Experts of a small language model.
Size: 12 layers, width 448, vocabulary 8192, 124M parameters.
Experts: 896 PolyReLU neurons an expert, 1 pick a token.
Training: a variant of SOAP for the experts, 532M tokens.
Below are experts of layer 2 (counted from 0) of a mixture-of-experts language model. Rows are named router (the router's row for the expert), up (a neuron's input weights, with its number) and show model dimensions 0-223. Each number is 128 + 24 x the weight over its row's rms, rounded and kept within 0 to 255. Numbers have three digits each.
Before each expert's rows: "mostly gets" lists some tokens that are sent to it at least half of the time. This comes from a sample of Wikipedia text that the model never trained on.

# expert 10
mostly gets: "ุ", "น", " Liga", " UEFA", " MF", "ส"
router:140157121109134133101103113101090078103150124130133100079118133098098124095077092128143112148160109125092118111087146132134132100123097146108165108152131125102094193122154113105141144138142140152068070081101122144138126132139118142119131134174148137124143159151154093121162120124126102138114121182161125157138088153161095093094128097135125133107122110107138148099127105139170118134102132138141086115109161134116119099086135163150118125139085143108115138128110154125124183170165098108145107139117137146149136158112121127112142076145147141079114125070130103155120155136125132150115147125083101112159172131107111148155120149088122109140112131098138121111143095114122144132156
up0:139122093143143110156143140096128121114141068121098113140106134128133145108062143126179128175130126128095164124126114130141118111127097149146104084137147159091107183135165161172145137108125112130130140115153091147156093157141097140149130116134161121130109098138135132104101120131169113173118110118111108125140137176122103081140123134108105085069101117174163125125153112103139084165124177139076167114118131145121136132097104176148145191111149124112148147090125114157125158168111093094155070103109153169142127166119138152102131162133138132136109136113152108099139142161151116108187106097142127123125117130172122136164097148145084154165097153106101097155097151112119114135148
up1:152135142069092087123129142132091127151136153101139127118113184120177158136154157132159152165120082107148143121128104157137140178155124120143181119138151168165117153113151073145113149115177153107116141111114112084099143136130144158093122138147155107101150152164145099123195097117149108135153112150162107164166127149122147096053152131106135084142166127131148158112132119122144124078120142154137181103108171143122120145128138185156087165132123114089148128139127195095095126138145146158145129148133107131143108130120125111102122067123131122107150120092100108166174128129129137156105121127166140112126133126173079135160091113156094101103162134137133118112100106108149119122133
up2:121167102131097100096106110098118104107143126116115114102148107135142155102124104165132072161192133123102114142105134114131167120143147119128136098086154141121157114118092113148142130099141090115120106068154123128130139157142133139109079161132125127125112167105119124131112129098145116152132127107149139149097130099152132105175144140120137136157084097157183144076100153108115092096124117137105120148122123151122118094147142138138162121096125146138149124084077149144142189145124120126167143134152086129150126079135109044120139120110125119126087123126160121165084128134103182165111134127166094112149170146135139131157121144104158145132111149103154113166172125164111124108105
up3:116128153142096126122140155074128124163149159149141119073113092147156147166121148112134147113152143111112140125116153149166107138100090131149110143098151145142119094123157132140066119166134124128088111086125114115116085130164116170088092067147122105133116143107127089155137112106153134132117151108124136153102168107205124091123098063111142158111125186122084141112115131150152102135128124102175111118124180129126079121111143161115141128128130127077107099130131133112099127142173154114157120127112106125153123114144157121120116123138134164106108126114125100111110145152150123133109160153153148129127109102103113161068137107141083177079108148138133136117110097143110124143161
up4:117146155084140130131152134151174069126142137154167141077148114081158101101125126111155177119091125138125113139147084136169119128114101166098157119115123139138104099155181114114105105114118118154121154114102136134123162110100157104140140068090133149157142101144151114120197115125079124104171094129145109144112085081126132106115108127118097124109138115144129081093074125096127158108087144112063122111105102154127115139115137133110093167159093090140141158164085096096135128108107130128153118115148157160156126132144097094151114132130158173094125073127125109114118114097143157117156095108110104100096121123121111149134127143139101090128116142069100121110120113143143166137182
up5:122146099121185126114176166104150101148134143094177125137166143140159172130126129168182105133138148105117154111166083131080144104091134149121150120102104114132168148114118168125156120089163146110156152136130137108127161131127130139082099137153154145116162105119161115146091131073123133170147146129111139101142171118152105109082143129146132078114106130112120133108108113133132075146109125113115089150146113171111151135089104125092099118150154177124090164172129131156130102107109153107115135145156095111103129140098130156135111159098170148080148150104106143117165113164118156155138098149123089109123147187160094102138100099128115115180153132063104142161116158120132122146130
up6:130166138141120115178148111167103122130111129136122126127126142120126102108130162104143173140118144124127139084118084123123142120105151085138168123118177127124139102164131143105170139118112113104125082133121145111122067134136102105102125170114111142165126093084120143112141146168131120128165164139135176120107104149143139087161145149116108096125138124136166136149089132132095107126122111120109118117126103123136126157119105102147140117131125161093076153140146144169124103134104095179139140148120158106111130129164141102137131131134115129192168152095140104197130171148135121108134128124132086121114106159163138112151141158184148116099155150082111075114127126077191116127124
up7:072145085123141122108148127133120151103167136150144115096129118087121125129092160113115131142087126094106155087137158123152115112090113121156135125140075172169163149170135149118122162164149082148136102098084116119152126200141147108146167123115120095091140134098143178110141104139093119169112126106140150082153138113167142099107118122079141127157128113133153089132099165154107097106110128166146131173130143094154140155112092126093142121119165102133112110177145096150140099129164110129110160103124167151105092074135102128124173149112136120135159120135102166098125109156142102124105148140121134161151150171103128113159127165106130123125089110133141127125130147159137120107166
up8:086084126092090158140133101156142155115112100153117132160133123155136102084131100125159109116141122144089116139134118107154124163128108112109103146098129102125104080176105089119124097155116090129084175101104153144111148196149106132099130115133111143164129165175130112114115088123089138164148131099158114113132095155132131126105109107129121156167120146139154107120181197141149157164095134131122152149101117139135113137113124150178116130094141142151137129141137150158093149127160130113122113140127130122101160130118085114112168124153133178148100110105127116120138133186143156112158111115121113148136147111133129138163146138135158103140119172129123113142139119113157109108136
up9:110126113095116075139174101173148138117148153128093124120120123052116138157093170098139166108104098153111144115132138157121173168145153125099119133135107118133137099132187167122141170152138117128159129122107126118094107122130147146176130093129130136136166124140133174156150128129180128096149127126181148116105117170122123152130102133109129098156099135133128149152130117146101118128140118125107114124129147112101148154150098124160153157133110150138139101148113137146119113112174147071112128147116148125109107128147133140094177119169093154157124140130149120107142100139151137146142133126147155185104125148093136113102099112099160117134168178131107091128146124133127146105080
up10:113105124160114128096142129126118136109075111145144125079138140101149086062115114102176115093154121161093138164120111150128104134106155117153144088108098133122125119112133121130099134161090103152171130126083145132141085138151159132142076133183144152111142145150115122134148094125130128143107133114109128120096111099144100135141091129138098144100131118153094070107119132143151118090115123123105107114118095174134115132138133135153071138107119105138151130172131127142132156117099148126144104146126128171150101151106105109146152134105162138108128136134117062134122114156124097116129141140134102160147138106086120143097158106108081119103117134115123150151123101134110168098132
up11:143096115108125114133113170119109152178128136142157135082104114117113153179172132161117132108143093111076137099126101141133183098151118076154128145163131082144108086109106163131159104144118117133080099090144138157161157104103162175110104128124119119142144110181125100117156112130089146145103124103149132131183134121132108135123140149100161069144132126142137130155129104139096152160111156155145163112141165125115109130124201124124130119119112120129117190182102153132096104152134122129144143155111154120125077107123143117146108123102113148129130115141101137152141152149127101131134127113131106146140125118143159113152128159139113101097114162136106136077148100146162137155136
up12:120129103103171109108188103168121147130096148133179140129127093129126156133177148072137153095148103142140164140116137153114136132122154122156114196130145148127134111127154147144152119095131079107114107152173141137098121117107143117125142108111103148147167127123109123128112126162143140104151122148123093141102138132089150087174118127086091137110157117125113111145130139086136144141126122120153135125143112100136172121082142119146105107160159134130139134114143122144156140155155109089113095142121132113118154116132107146145120132159110081068107139106123137108159098150112105127173118108135120144167113107101127089130151111082143107141147121098169178151115079123141126090135
up13:139135141119118161122129162101168106133150117139146117086108100121162145126130169165141085139153127134104141112131150107098142107149134137129116105094142097137166097123159114133137110139136126117148062119166154105121076158099132173141198106112114152122109130095162126150130116103158147109151200101146158087106111142117137126141111099131124126121101136109126134120148138129155094121138142153138112095116124138099057091108114137176111144116092139134138050133176130120118138087118138112119084110110144128124103149129107108157150090151130158114132096115129151140136151139158108163133150130115135091169145122161096117145107118114144136149127161142102123129154107151153112187156
up14:099108160120132118138107158140178118123089188118125159124121170103101163091112090149126136110130116108115182106133138180116104135115156142118113135141173077126110155119127084117121142115128123118067094116163156141117128099136116137090108133155121156189133129154149107138173146118141149121110123109122111124120135136170097146116121134125104118114084126132105150142115110124125111101127169108133078133098136145143134100066143155142157104111085192141126153141157112099141168163125121101110101096121125125087138181142086115141127136179121142125160149115151128125150119142126151140120104118138160120145154132104131171143110112115124126104142122078142114118146094139138082135140
up15:099104130136077130165124137111135154111134140110180154108129166125150166100097139153105137116140161138108134090088175143139129123119136145117153148124168118102094083124098173094162123129135119072137132131150147133134141132124117123123132156110114119136107089097121111083131171135159167125120113123137154141143156120170125072110149117167170091141167112128137148166147136090166130123099078123148158145139166136086118148145104216105129129139129132161107120125133125140117160150077120131149130116102139075131151108093102147109091167122093150125117171146118145120131098155138143135144153138087136130146136084135133123121108155117148118096087154089134146098158122145123147157098
up16:119142146137118136111178185120154136165145076099110132174092168098115113150123082162132144141135117125122124114052158137148122133183151124093122118191122089107116112120098156169126094114113107132097132146131120146176151120110139140112129136096118100157114120146116133139105110104112121158118126125135109130114160134165137134140105113122124179121084086171117147159161129100121134116107139139113149143135140112107142119113141146130134164106129140101113099111103126154145151111093129131155116162119141133104120090158123168099153084142086152123162132160107104127111153141151137139096119128121154175151143107101179093167111146146089120084138123109119092131126041128137114097116
up17:122178076070130106117113093185118099152141105149139142083152150120138130087092132133154144136120155142109106159109145128165127132078125108111099154149154148127133150172121097106123187085139086139140124120118083141144120139149157159108133143100106074106107164129165049139132118092093138217137141108130135133164129138134133128139123070119141152138115161099142110125093114120145124140139092113152118102101133082130143112114123143146103070109142058109098141124114093118133180112170147151109110124114113148164163107128135130099156137153125137124143163174116096174115131139118142129138137113132132147136141154127099136140099116127094145135116141086153128143123137109142140142139
up18:121176130166142114148134078119148155096122149098116118134150116110143103126150109114119135139145138131124147132110173114126122127108115174136131148161093132139151104078077143166163150116099121156152106092163123118135095095140113122092080099146176158127160143133106119156173133152133145163127136113140150178123119152119151130200141112113109164150071137098133138091137132104112139120156122117100176089153140113129113124129123138137106102103132155135159110136128106142110083152140156136147133127140150176138162083127129153123114120138135136144085094168090132133112196168152139101142154208127124112107127133154156112122156098102151129094144083140147100178086107122135140134142
up19:140148176174143155133177147147160134074087097152136130126148081112113109113113114173150154127164122118139135104122117160127143100082149128109111081126095100132097160146129145099165142139147160114115071152119164138173112108179151118135130132129115139109136098143120091111138128141154110117135138106138105137073116090150152140088154145163133096116128139160138123104122101107106175112126100128119107109118136101135097147136150201112166131088080102087100128124124123136154148092128144110185147174149121148123150118202117136139140098177174116075127097111106148141114148150154108125135117119145135158112098133093137078125113157137175097132156136170153113145147122146132133142137
up20:100133093124127143132115106113149128149141108121094126116082123156092123161109135134105148204131135134129147120145108150143149148147131148088066212115095111155128138150145182106116112143110176136093105170116128080115112143161125192116134100121096139119124099146114104112161102120128138140132122131127138118140112117115120118129141157129136136105096158138141159121133133142141132175177067150124092120112141114136095126146146137147126158149133110102140116133085103140103143134124136081105063114138089106121127084113131109135104138100165155063107119092129113159124125130098100097132093159165161125117125135135137140118070124143162133127155144125111140129128124092140050100134
up21:110085141116160130137116133146113111127142128081126139112144110136136122130156081102191110147119138113126104166090153126097110109205156118202121121148129158134101120123142140122141099126154129180096088105076104137122126151126119093143129111143081153102118188126095125139136100119123141091135133084137162148108104129146133137092109112151163118131136128086168103123125162161154144142103123137121141138113089126195113112140175140123123122130101140054119141129133125106121125105133116124124145144142105104109075151145144122100125095093106146121118117145154092148106136139103142094110118133126125149124167092130131133119095130111108115123150084074147131112097124174130154128149
up22:082165132119085110116128100132160175138120173135119133101111095130114134118146151155116155144111156145092101148101163089111133132133155128125132136131121164156101105132099153116081158140119140118105111129130108107116120106134135110134135168132137136151133116103132148130125116125104122105055156115130116132111079106141147179122163108097153109134115155123126134123115127135129126121186129186141081096099089118118103159143144140118119137152130118110147110084116127122128113122125120134167137108116124125112121187184143127151113116169171157167111165085109107101118124123147109133115111115149141126129160170118119100122141189154125084147176113127160071105138139147153098120138
up23:059152096166137117143152121106107096137156135161143118140138111168124098182105125154153157091107131082102139143120160155157105106163108149130148122125089118129147127120158096120171143155106144125197137118160165097118172134160149125128157136134130130152141090109152109137143116152131099084137126109087114104141157125184088108133140161123119116134119168177113132104123149108157130122135146149110100090109108151138097148147092180147145156095085141150122135133133113145153130116117143106148141138125150144177150136126144127138107126110111167125130129137130134106086128188132136180095090145110122162146159162108147091113146127112126117150114174160083127144138132093151117144138
up24:135154145152108088138098103120147087155088085143134116136128111135142095089138128159106152116100132149140154118084100109107134147096120142156147137107111155094157112145137179135131135116111142131136131120133143102133111130133145140128110160134140150107117139132102105112146134149108133137098134136101173160149149123179102158143125101120119150143117151074145144106168090142117135135206134140161132143131121134123120163115134116141119122102122148089106153151138144111098118115128111111122178145078122148065184144150111096104093161143132161125163116140130123132147168130102113117162140118113121140145145141118163147156091118144124125106115139083120140121108109109138165177154
up25:134133132129148141094153095103107111075154125165106131139145163088115117111131124155079160106108134157152145091116117132161126176104092158153127113112124109129110106140146169167100171137103123151118151140112129120096154118153115130101145113146186117095082155115100159121137120098148133135132137118107148113061111131142128082128089175117100126103153123148127127113188121092124141129132132124099095109110136101134096109126094125164126089133144086166163144141126188130142133150141145113140136101141092114152125163085079166097154126131148124129100163144102143125106106130138121160198102102090104171140153155131102113140132152099139121091143136132099142169142136099116126177106
up26:137079148101099176147120123130133133150180103119122165071128109164162093114081085105113163150127135123130151121128146088127119164147125130098142144139145104121104117098113105127093109142147160141090118135140121120109141138103154137118127159127156113142095096160138143134113111139099103129104108169126169141107135110149142105096124139147159142106162112128167125108145125129129122100128095096133143179098145140096128115154140125072117175126110136159164067184093136126099083121189146105099121148133132094170105122111116166112159124126136171142125122096083141113109126177148107138080078130125126118116109166108146159120124116134122133148138100121133105106139143130128115145116
up27:119096117171090144174126135151128114086138098119155083103140141140091092140128156146116138126138127109123158154162136148143122083127106140131138086134156109119176124135093141163156155137134122123132103152122129140111128157117106125109117112159108130151124115138166123113180131141139104132125125121155096106174149139116136082181114095119161128141123160079114133080176129112129158127078099124156118073110143157101122125088098136129121134088117138111175152135129115141152130138139139110097109142105112125046115113136172158149168122128095128057131165160075136104160103120103126120140108178102096100125089105108145101174176137125154122089128121153162147150101136123140131156118
up28:142160122107144161170146142099110084091143115109119144109151138138171133179128170129131149132131156197103097130069107115093156099134121145077156177150115130153111158132140140140130135158109130109102122151099120143142164149130181129128116119153140156159143181158144128129128124143093148126131135096146093116118097128113130099141105118127126117089130130100149110127102069120161134157102109115161136091131161125143073140139132164135094172159086161103139133171089149129089156140103146149117112139080124139161110153134122112099112114142144166090149133085170164129107162152117154138089144085147111151154124125150143123119143167100131160133151125166133109132126135094168097095112
up29:122177153124139121127158126104128168098122131149134109128112097117177109129148124127148136124114096133089110097106131112160101150120128121122119105143123108137085144139159140123139141123162055145140111113125121120134144096121113123133135135109115103135115155144144139113152063117154141143150104138152148131121108117104147165102105140169119080124119162103128133136135115148151066123117148117094139134130131101118114134118135130122088131136097068112101146129152123136137091135092124112158105111093125147155130138124170160108127133150150130150126102117157114160102128101112148126104111114106113151134128139134179099109148167057142122131089088141160089152142116144117133142059
up30:131146106156150108156130134141105129139156125122145081090116138116140167105145129152120153142117114177118155118093128138141116120114128137115149164133090159138142142112166100114142122066167166138158127129122103121144086138135105115068130127157108123099107089124125127145144101106135135130168133130102158171111138146112114131117097159130139112128123090110161163114112075182159124111161166116089153153098144134121131163144137139111112118110126093146116127158122119115109092131132118132108123148094167071092102161139163145117121126130159111109139132129103105126163156147152152095105098141188104115144168155087134141103156148119099123118109130119132102119166095101110156132131
up31:108163091136124126114117170168113156131103088124123092134148151137105164123135127156143097115098171132111123127154168193144103126117141150148143171144066117141107134161157160140109141133122112095125154103151129136191145148168132166130118130166105112130129147139129112101135169117103126160090096123156145141192099170152127133158126134134126067150122124139115125100112116156115137117085121148121125118146135164118148152149143131090130114148130141146114146136104125114098116126101122125124164134109140140166131139086101090168134116094070093082142113110091142123150176194127125121145150159162123087105154132119157113130150162062134130164109123145148084128148147110124132097111
up32:145141115107123129154125185106141088150131134096127116120140134114086151108134128146155115159109168176133121116121134107108163121139145117135109101144123140079135129091160123146131117127147129110146111125131132135102145113132115117149119093178127136105115082146133128129085155135114134159138134136124143115137110103137097136116116116143130144160109129129108086129069127086116148149111146146142101150122131127121127116099140110098157176135125140132146123136136139119111136092122151142134138159171150089086114088089144097171125157171149151139159125135089124165120118103133099119111135146118136123067130090184100087186134136133155118127123115150154113117123168140165109116173
up33:115092121105112104084121110109146133112132110126130110127130122145144109136138138113135079135099140133091131095105097115117156108179128102177148136131070128095132091136146116101107137120124106150136109145134108149151140141135093104138106121145159152133105106143133150097093103091152139126113081148099145168138133134095090162099105152096104110156126102123039119118171147105172157077095111123137150122116135131133126136125129126141106177116139150114147114173139118141166101146160149127147079161100143121154138154112158122110109117139131139126144129136066131168088116176103147134150105115129124131127140101117151180142101194122142132109100163109103131131134113092155099161117
up34:133115141119169142141114146093156115088125139103132134132165085092119100163118120159085133094129115129126113107109116164124112124151122144115158123120140119085118136122177128150129124120130151134089120166147161155169103193101135127164137117155123150120145103115144150112142100142135112112128096127109139139152106119131051163081116178133128130141118141121156179146134088157171144164134118106152124126152176111136110143106142129110111113145129158042105095128181152154169146122118102166119094164139148132134116101167125097136155134114184099110150110137102183174138157173168113129133145121139109128096107132119103109080104121118156141082150133135105114127104157106152123103116
up35:181151176180116106135147162152164132108128096125117118105095169139123107093160137129101151132152136119123139111147120147087085144127137165151154121155093122178116137133153137165122139104103148132166134160107169080122104133139124128131114090129122138137106136160116161096138133151122150109118153144101129158109141115107160140160131125132141164130137126064104097100135101090093109087133122110127098104103122132116165109098171140121120157155194201139126136134085099128134149087117105134127153119117142177143119085152139132160136112126156126157120146156138147124114127133148161130073107133120156084096142143160169112095151133121129105127059147120117117079166103172118136149092
up36:119144106142151098099142150082127077154104154143101118145129119113108083136123166106141145135092146135107157164111061145122164130155110138126143133132122125118136112114146137161067124119158147096126098124138112128148131146173130140115084139113146116155133164128136154106135143114126105150144125139150087124128125120161121087107114058123109126101181138115099129092133132120167112133166111109054124144104127144110147124080147067141127150119139119160134081091111154138143128101103156136129140107147077153133105115106101127128111105142145126143129123164158113133085083145124136162163142118105146138130085158114178145138160164161130132136157119125151150142119101134131135108137
up37:129089141108126170169146118103133166082103134141135117182152147161118128112138151132144133138134106118127187122135119146131103113108108094173106124121149095118107118102096144132158120130137130120095146131148114129130106104121144131109100089152078105137126124152130081094107141147088060138106128165097144127155086159105119126080103082148129167110159183127141148139143148145140125127125119099127099115149122104067152111116086097185148163162131141138117100126101142170137135111153148088128156147147088132080113160126119135108138111144123134117158127125117149122126119090140129166119152101142139136120111130151134127121110127083161144130131167118128113184174141126101133104155
up38:123125143091126144155114148128132113137122174107127117123120164116141163096127135146127167155137152148159118195105157140104115123122139134093099094116126131099086138136169115146157176160117136105076075093146150106150193133118147167141119149129072112155162157149148114131121149136150117169142135149154134118126119184100101126145077150147142112171122125125116180128176090151094131108165116141134167157100162092122119148122109173165125190129113153136114167083139117108131120145118158144147153159112127132132145098176116093129123111130129165108117164077138170136139134136109150137100140097158100146164075093143143098132164110126130146125135134139146121119176141118108131114146
up39:127112143116154111131159128088132092144150123141126103138120075145115147151104111121139097105126086194120110091162153073145081076117146070113166139111067156155138142129176152160133081155096114123083141126138148149139110146125124110128122146114085092119147125173193087150142125111171122132117137123143106123153096164104149125150083122135143108154141123160107102117116091132157132129157075128146105107131153085079102154067096146130141154117085118153146149127132148115144119122144140138148146105140135147133160094137128134108109128121099101110164112093113104172146112132109138193118142119161169127152144111125133169103144138100135090138111122113127122093126119146125123139139
up40:158103142163120115136109096098155112108098101152122140102126118105117134118106107094136112144137176133145131126101126133133110106128132107167122157106112156128126099118126175141111117102097150146167101099128132132119122117112133164123130144088107156139117153171098122142124117129161160149123153105147122195115158150129142127125143115133105164171111132138170117134111119144093127109103131118146118159149116086115117133147141110125172129160122155118137101124130109111162136150119079139165177153107115154112099144130156122179117130136145143140125120119087095163069123123182166118127175138149127144123149146121117139110137134122136123132082088104106150124102079132143132147070
up41:119108078107145140142137122132137112139110133148120082158125132147120104130129160135139136130114199121153120128100132111192157103145155072098117134140107164192103136122091099107145088138160165106144151091157158092119139140119124138142136103136152138176098131119143135106136099127120119149121129084081134137157082162051091080116116162114119119145112127143153196116123143125101136151143119133103127123131162121110121138072145105140120114096168158160152135141148093114141140129115098094128121115090117161139124146118119117098132143096134165092137119106117127160119181122139147169073153129129133128125111113117077162152134116125135143130133150086123123150162078122121133116118
up42:127131129085072156124124058139123097181115123131127143142142191159122092130082147158179125134181132118158134154156117162113107103136133122106141129165130130118162152153116151134139149134158106138094099147121174155158086127133130144133167120137161085112130165170110168134144124160114155145106160094133150163123094154145108165088138160112123175098091097094139107104131146152136131129133122109113145159124157123091122122161164142156110153143116147111113143170122133166153139178126150127086122133086123146135113135124118083176129093089134090109169147140128112158159111149077115131107124138086125100141119169141112111155157156119154102136110157087154097109136150123152110148107
up43:138155090126171136137166107142127102119142153104158147068131114131128143137145121157152122102137123125153107089111121104127099107097150145118163121137141137115127135105095173075105111128134191123133121143139104116120136071167125172114110158156163133101107125118150121117156123134081170095088150141134125117091145117086130127141144142109123107132113098094108132141118117096129089104154161090145158094108115071143125171102119144138125152137126121170082184147162124126145127122126172115148120155129172162116110100163147142138111140169103125122146134098155105125154131109105122166067105122194093104118139102146105117124157081133134123116115100141074124101118105120106137071136
up44:145113139142127119097164131057120150133124087134111107147126149158134107126149124133193170154134152127078104124165112161118093154085088149136172134144086129136076146161101104140164112104141159134103098141135139188105135156125158152097121114159125091150172077110132126128113108110141133172140084148186126126157132165113154138146183094133132137111113129134095132125108104131106131115137125143109164146163143131042111117121138158141124108138117150123150093136132121107130147158139150105130113112107118139097165127135076170128130158189187147114165155106140091124126164134147122113094146096151124138129159166132137123133117145081127109109095143129127125160100152089101130114134
up45:120168136148103135166152098127129130122117104132124122097136133154133136118105108054159137123130109147166126121083134118125171077134156159105133184133115128109119161124177108120151133122115113116080125141118165094181115101122144126116157135088142114121127143181141134126162101115127127173103115095153160125118131102125095122138135108162116177146126158139146123099165118132145107074091121130094112172099104149155154136107185080120110140120126101139144118089129125095133110128123166167114140174150091087127107114143099145114118115149116112148139146076131157108107120140124102161141126118133125116118149106145102155148120134088126095108107135106109101135164140103085124099145
up46:117143139149097099103156096139122115133163145137087109128110158145150145137127125158115137130135136162133114121105136161127058142095131133142148101129111108134096140083107120171138129154122131110157150113083156080126097133132153101122091147153170142111165117126162084123156125131108106124143105117106138149106124148106110149107121155107138096112101136110168135132157147114140135123115142175120104049128085115097129155077139156133158127151127150123156104132138101150165150146133117121119120144157123129067114152103148139155158077126140132083110109122101089092128108139129184149117123110124083106118102089108075134116159106104101135106109119147129145165140133127087141087125
up47:136109126137105110119065122096148141085148185113145121091113127127138118112122150162132130156149117120167113130113133167127139063095116135122136093092112140095124121101153152113129091129131145116128115091140132131120092111119178144115135138185124112126140129127113119135071092089155157126138095136126120148124171163180136146073138136109180159138169135111178114135124108093164133100106139112151090121071156143102109122105132155144106122134105140128126102107164150119090118129093094147125097112117124122127132128122134119136159092126131158133105149106129104147095162127132163124135121115124090110102167122135157119164131098111101131112062173140111149146110133157129141132150
up48:126109130120137131126138125141118096078114162118134126096131124076101120155135088131129110138103134160138142147130150103116129067111130105128186129089134156098103109129118153130145095101157107129141098118143129138089145174126119111083107117106140119144141126110145104159140144129121161149125119133121122100100140128153086128100132126153134126101112154153140081105175083133162151097137117099162129119132108133115121083086148141141136130127141118099134137117197129164161138129064137132115074103168111126120112167127168156160131109154093137127136134128162126127167080165113114104132129131123094139087117166171144092136137126123097089127118149143128188170139138144124147082149
up49:106111100117151152144132096123149123154136136151134139091158112072142149125130052135122130095131125133142141080085083143136119127151101131105096122123109162160068139111130126115090182128136109143159147120104082109105117151117116109125095133106157106135124115128110094123125116172182135165089161139138113147081135089148149158140060124107155108111103147125121127138145142108105086125162118129160107115125131087115137134083105144148106164114097133145120134091147117146143095133092104149167113139104116117122126159166118176165106161148134113141092134102176137125117108140114131127156162096114123105121112137132127136153172124119152091157100137146138090156103071149147116129085
up50:142128153152116164115148111149102102129134140135120132105078137110163175104107112140119118118159115153106129147132157144110101162144109127090135153125094125137105131118131149064113122111145127130126162094094097137132140135143115112135138134066084122145140138167079134131129130120127143177136135151110134079102109133134120131171174105121105166163145148165158138126085106156128150121102135166120148136143104138076160113123131156165117154129137184103155096115189089135119114137141138115126146135152165117115116160109126149081123129124130162160131151111152169097130144116117108072144133133104151166136147149142112130185142171145148115112132108130116137119129103100140127154145
up51:123149148119116120113085114147139109064168108128125106135129126119160149075117127146121138116126153145152136155074111142142140122132107166079186110120140101088120142096135160134156141104131135117144134118108105130092133122104151132176109135160099095142114135164123103107103102132136140136152120141129093143120126134157153143096170122121119108058138104158090099135122154154120145129105150144136107156161186125135146107088132161141104101134145138175096085107096125122104141131161128109124116141156133150123102113110118149122142150125130149101154088132133118137078111114108113086176149097072100148131110145102124131114083149094128133130088129125142126159118091182129098140117
up52:099151182110142112145147074102094141118139118108117121142102129133119132147156140140128113165132156128146080110119128124165106087120143115122168119145176114082127141121159160087124135135139160148130075125098079096146150167134143177117146148128174121116160136154191135176113091150143102137118114135137115137147115140112164118122145108145119095101200146128163134096118124140168144106093116143130096126105148152119108137141136122101174144155109162113113060148092152177129102157110129103120122139113132121085123130119147134102140138130134095132144152113101112144093148145121147166121105126115157095173152116116136102094145116131126108118163100138146127140096124125104107128124
up53:135138109113103141153135146121134166159128154108094150126158143130115120110116129157137125147142139102141065124144115134111112151149139138144153064165142115123166154121158127151149128084143097153096112140142106124115128137120123189130144107147138115141165136170149112110151116124082143138139116130117135129096148108127124116069155119129129148180119149143164123106130102066138088125117128114087154162148156119105171133103109134138158112170106137114107121149124121138150114144125147127095145112104120129087153159103170159123113125152094167145128093065145112128117117150168114105107122121145149072093122150068128123156111162168125162096168144105115128098134115113099145127132
up54:144127091107160090103159109128139159116137106143125108133150095121130172124148140145197102115149102118129133125130120138130075174120193113175121127170126081143121127127144112144131095163146069134149138135055154176120110139159136101121137157149135127137127141120158099108121148089141117170084108135112134095109142136136147125130126116133097110132159122106121126127126132172134134137139094149171125119129146094116161138128154125189138092154154102132172156096129166118152136133121093158110111173136069103109095154111137127105119112132170117119117096097142166115160136062125159140133093138090086137195134144138118162137117145127106120112105136124124108100102124128138145107136
up55:131101190138149119090121154136156075126134153152119129115121141087105146116195124120121105141119113124135161171106097105094120140094130148131116114115105104078088130105112098069114137132123130118125114155113131101105128059103086110144127111139160158109102127109135127155151052127061139133150148128122104080149136114099104171149106167160103109106130101105137126153140082108084104145149116110154132125124152180129119133106086109149120116095102124133162145146158116136100123118135075138182132144132130146109120126135155155127120114131117128139167105195111119141160137123093099111092161170148155093134100136125138123157113097132124160131155122121094090124103108126134186165141
up56:132107155147124157147126136148167124146093113149112125084156119140125144119083131080145118121118087137112139133164162085169148133125156133100121095105136129126151139130153109149186135100114105115115142096120112181132098143094112146107175143125156134138134108120107167129094135142117124129154107152112124128137120121105120089178088121116164096153109154162158079119123104112154107124135164150173113156078142101158107133143107102099128111155085125135151081139080149125144112152113118136120137133161095152093140150136113147146132094107131132123123100139129148124166149136152108093104144100113065156155107135148163104127120119103109150114198142127105184099108113120123141143144
up57:136138127119147151137142108119127149095110092111140097149126124169089142092126133102129116132121157132171191164120161108079150156126146141158137119119111127147063157120140090136136124155133129119094119138125120104138105131147151075098107170135107150143117129134144136145115149142131104124078154160139145147105118101129141110116116104162126132131160133125105134113085111107114170140123109165172127139145135151144122141084132149120143191114151116106162100181134132155120180105149064141097104147100135123122103150117130087153108124109094148128182101112106093072124117161131139118100132141139117131107150135128148112140169085077107141123083140125131137126121163137130120138134
up58:141112116126175117167119142133158118105119123150137100118122103122106125102096122122200138132135155147126123111072130154134121114128149101117122083138096154143121143133157134141123132111132133126127129149138179159112108156145097131093101161143151136150155104164112189124117115131145145151119103109162112118146100079180134105113121173124132148118108067082121109116080108129163185112130150143107141090109137160147132111126125137168101145150131133125135111066124123111159155162140142135114108129157131159143135135143129121130152157147138153108099123119162118123155125110152126151126185109086131087095144138127122141170164087158132107104094134129144151116138143116141135108158
up59:141177152087127100134136125107110152153186108130135136107109163091142145115116130134143102168106088172137112131113163133120131101105133173069143109143094099126129131122148123137107114122138132104143107157131101122132113173108131108156110084111150125098109151146162154097150129137150169095097106095180130164122118125142094127150115140137097142113124131127134116106106123159103081110092116112156193165125075109142156171132118176135119119163175132112077139112100123152124150113106126148133081148081131175128119116127144155082122059136127158117137148149144154066111148124121136124146105142116138132123119115171118105106148133122122127121101122151126121143155108150145184135109
up60:098144131096100153120075115136174127146116091122102135109122157130112121127102079149086141166139137142102105108109147144160125135147098133123081109156141169106124145134095115096120107113146190095088179140118159152131119128074125130086137154106149168121146123119082129107131119098158124101149141111154144095165145093116148090117101095068148137159135124096153108121145126073144139150122110135124152117088154133112138136160147190167087099098119134143150154124120106093070140120144115150153108116188147111123125129109131130117127073100101117129124115139159134122111147139128105136126099117135083149150121144098134125124137141115141126113109145121123130110067112083107117148193
up61:120148155084145147144153125126116140140147146166116142122125121154126105101073099119143138120157073126125132120111070185101134150139112120127112158121070161120100115143163153134115100133140123151144152138128096086141162166101110117115159100102109146122130118149152173170102130088115132160103157166129107135148117128121099176137160126115153143158154173131156113155135093155167180108125114134161105130115150129119114121125160122180149172124150120120111145143114135104162111159134108113129124138146182129144117120115144129123175105155095124148127120153143140121132115149175148069114142096141124147148139116112127146144140177142165092147128089121121164109162119104104169149088